Experts of a small language model.
Size: vocabulary 16384, 90.6M parameters.
Experts: 80 experts in each of 10 layers, 128 SwiGLU neurons an expert, 2 picks a token.
Training: a variant of SOAP for the experts, 6560 steps.
Below are experts of layer 3 (counted from 0) of a mixture-of-experts language model. Rows are named router (the router's row for the expert) and show model dimensions 192-255. Each number is 200 + 20 x the weight over its row's rms, rounded and kept within 0 to 999.
Before each expert's rows: "mostly gets" lists some tokens that are sent to it at least half of the time. This comes from a sample of Wikipedia text that the model never trained on.

# expert 78
mostly gets: " success", " rights", " variety", " interest", " protection", " presence"
router,184,239,201,213,223,187,189,184,173,196,186,190,195,190,196,222,235,217,185,200,193,208,168,186,188,224,197,196,208,188,197,187,214,215,232,194,232,169,191,236,207,197,175,183,195,205,210,210,187,202,171,206,175,175,184,189,218,198,183,209,233,258,197,229

# expert 66
mostly gets: " most", " many", " more", " main", " major", " Some"
router,209,227,233,211,193,229,179,175,210,182,218,177,162,210,215,190,199,160,191,205,159,254,211,214,207,198,204,177,223,205,213,190,221,182,212,192,201,193,204,215,193,221,169,186,178,209,198,186,178,190,202,222,235,205,183,199,178,225,211,182,178,196,228,231

# expert 79
mostly gets: " GF", " lot", " variety", "'m", " El", " senior"
router,209,194,210,181,204,211,207,210,221,188,214,191,169,172,160,194,208,213,192,167,176,198,166,191,180,225,190,225,201,160,198,209,233,210,169,218,161,212,219,217,223,186,191,209,216,195,182,190,223,187,184,175,222,186,210,212,220,178,191,214,183,202,188,180

# expert 70
mostly gets: " has", " is", " have", " had", " are", " include"
router,205,190,221,222,197,200,185,202,219,188,191,219,221,229,210,180,189,217,156,203,198,214,220,227,196,167,238,218,208,176,201,186,191,192,191,196,174,207,207,204,163,244,180,184,212,165,181,179,191,188,214,202,194,159,221,179,184,196,195,178,194,213,193,215

# expert 71
mostly gets: " JPN", "uki", "ashi", " Hong", " Tak", " Jiang"
router,244,194,229,202,193,216,167,212,216,170,215,205,208,234,217,195,227,202,189,171,225,172,192,212,177,216,224,222,195,234,211,173,171,171,193,189,183,221,190,177,197,235,235,195,187,174,182,205,229,207,182,242,189,205,199,227,213,211,222,196,212,183,217,177

# expert 67
mostly gets: " American", " State", " National", " States", " England", " British"
router,211,205,202,207,224,222,227,219,203,206,228,182,177,224,233,190,206,222,225,170,210,199,168,205,222,159,205,198,215,230,177,168,203,186,189,189,219,206,218,169,201,198,224,205,241,181,199,218,207,191,182,245,179,217,178,213,231,203,174,204,193,215,195,209

# expert 73
mostly gets: " Act", " chart", "|---|---|\n", "See", "   ", " Chart"
router,191,194,210,211,198,217,197,185,169,218,197,176,214,212,195,221,194,176,222,179,203,213,227,228,199,220,245,190,177,215,193,163,173,188,232,235,186,165,200,188,159,216,215,187,208,204,185,165,195,180,190,221,210,227,180,153,196,183,176,170,184,196,213,212

# expert 77
mostly gets: "ign", " sign", " signed", "inc", " ended", "igned"
router,196,212,230,215,212,229,240,195,205,207,189,201,212,167,187,182,179,210,240,155,215,219,209,177,203,226,215,211,207,223,180,193,197,200,220,215,163,215,209,188,206,204,184,171,187,174,150,186,209,217,183,174,226,178,217,188,195,189,156,215,203,192,228,193

# expert 65
mostly gets: "dale", "anne", "onte", "ville", "onne", " Falls"
router,220,164,183,199,220,219,218,120,209,214,197,197,209,199,212,226,174,221,247,192,209,221,180,175,228,229,218,198,182,225,215,208,237,170,190,212,183,168,177,183,197,207,197,229,205,171,188,209,215,169,195,180,209,164,192,203,209,205,182,165,197,189,206,209

# expert 72
mostly gets: " \"", " '", " “", " (\"", "[", " Mr"
router,202,226,178,232,187,187,211,228,203,203,199,178,198,206,230,209,182,213,193,195,215,192,173,199,195,201,235,188,206,207,236,238,218,187,192,216,170,213,204,232,224,196,185,203,189,184,203,186,214,185,194,191,198,205,185,198,200,197,178,159,202,223,186,202

# expert 76
mostly gets: " team", " club", " home", " player", " teams", " coach"
router,219,211,217,235,217,176,212,237,209,170,219,193,192,229,206,227,200,171,177,220,156,182,223,188,195,208,201,160,191,193,228,200,214,202,179,209,212,214,203,214,200,200,183,166,208,188,206,151,189,174,220,177,197,229,207,195,213,197,234,172,174,181,175,206

# expert 75
mostly gets: " Johnson", " McK", " McL", " Ian", " McG", " Ken"
router,226,147,223,199,205,223,182,186,198,228,218,223,190,197,202,216,190,210,172,212,209,226,180,199,235,192,215,168,234,182,206,235,189,175,222,192,161,226,191,205,202,208,246,192,201,190,194,193,207,196,196,192,162,192,190,223,177,172,191,236,191,194,223,176

# expert 69
mostly gets: " Location", " Result", " Flor", " FRA", " Christ", " Set"
router,194,195,223,209,219,199,178,191,196,165,158,196,179,211,195,198,207,208,212,203,215,198,185,174,184,197,148,225,205,177,179,183,167,230,202,202,213,209,183,213,195,178,202,218,187,208,185,237,214,230,180,202,187,181,179,218,182,225,182,180,205,201,220,222

# expert 40
mostly gets: ".\n\n", "==\n", "\n\n", "==\n\n", " |\n\n", ")\n\n"
router,184,195,188,215,191,204,248,197,210,233,249,210,193,217,168,216,198,177,202,172,213,210,219,177,208,174,199,161,197,195,224,213,189,213,210,195,185,224,196,221,213,168,235,179,190,179,168,182,180,217,215,191,232,223,222,185,227,223,228,182,204,187,189,229

# expert 68
mostly gets: "'", "',", "’", " our", " Your", " £"
router,173,211,222,180,191,208,174,200,221,228,234,202,193,203,201,213,199,197,229,230,175,230,155,172,210,228,214,219,223,175,188,209,222,230,213,212,195,215,208,185,196,197,187,168,202,230,191,176,223,188,227,173,212,184,179,219,193,188,205,175,210,220,229,200

# expert 64
mostly gets: "ff", "uff", "wood", " vers", "ef", "ream"
router,176,187,225,203,200,213,217,237,167,218,195,167,235,198,210,201,166,232,210,182,218,211,212,205,234,233,160,208,201,212,165,215,211,231,199,173,191,227,179,209,219,200,201,175,175,207,211,186,184,221,183,209,190,193,189,217,206,184,170,192,189,184,212,224

# expert 74
mostly gets: " Laura", "°E", " social", " Qatar", " bo", " Leonard"
router,179,216,233,222,209,221,201,165,230,191,203,206,186,195,203,185,193,167,213,188,183,218,193,185,167,200,227,206,204,177,180,207,200,169,179,204,175,196,193,194,202,221,162,188,197,178,182,181,179,204,200,172,224,187,184,216,208,227,186,176,193,182,219,220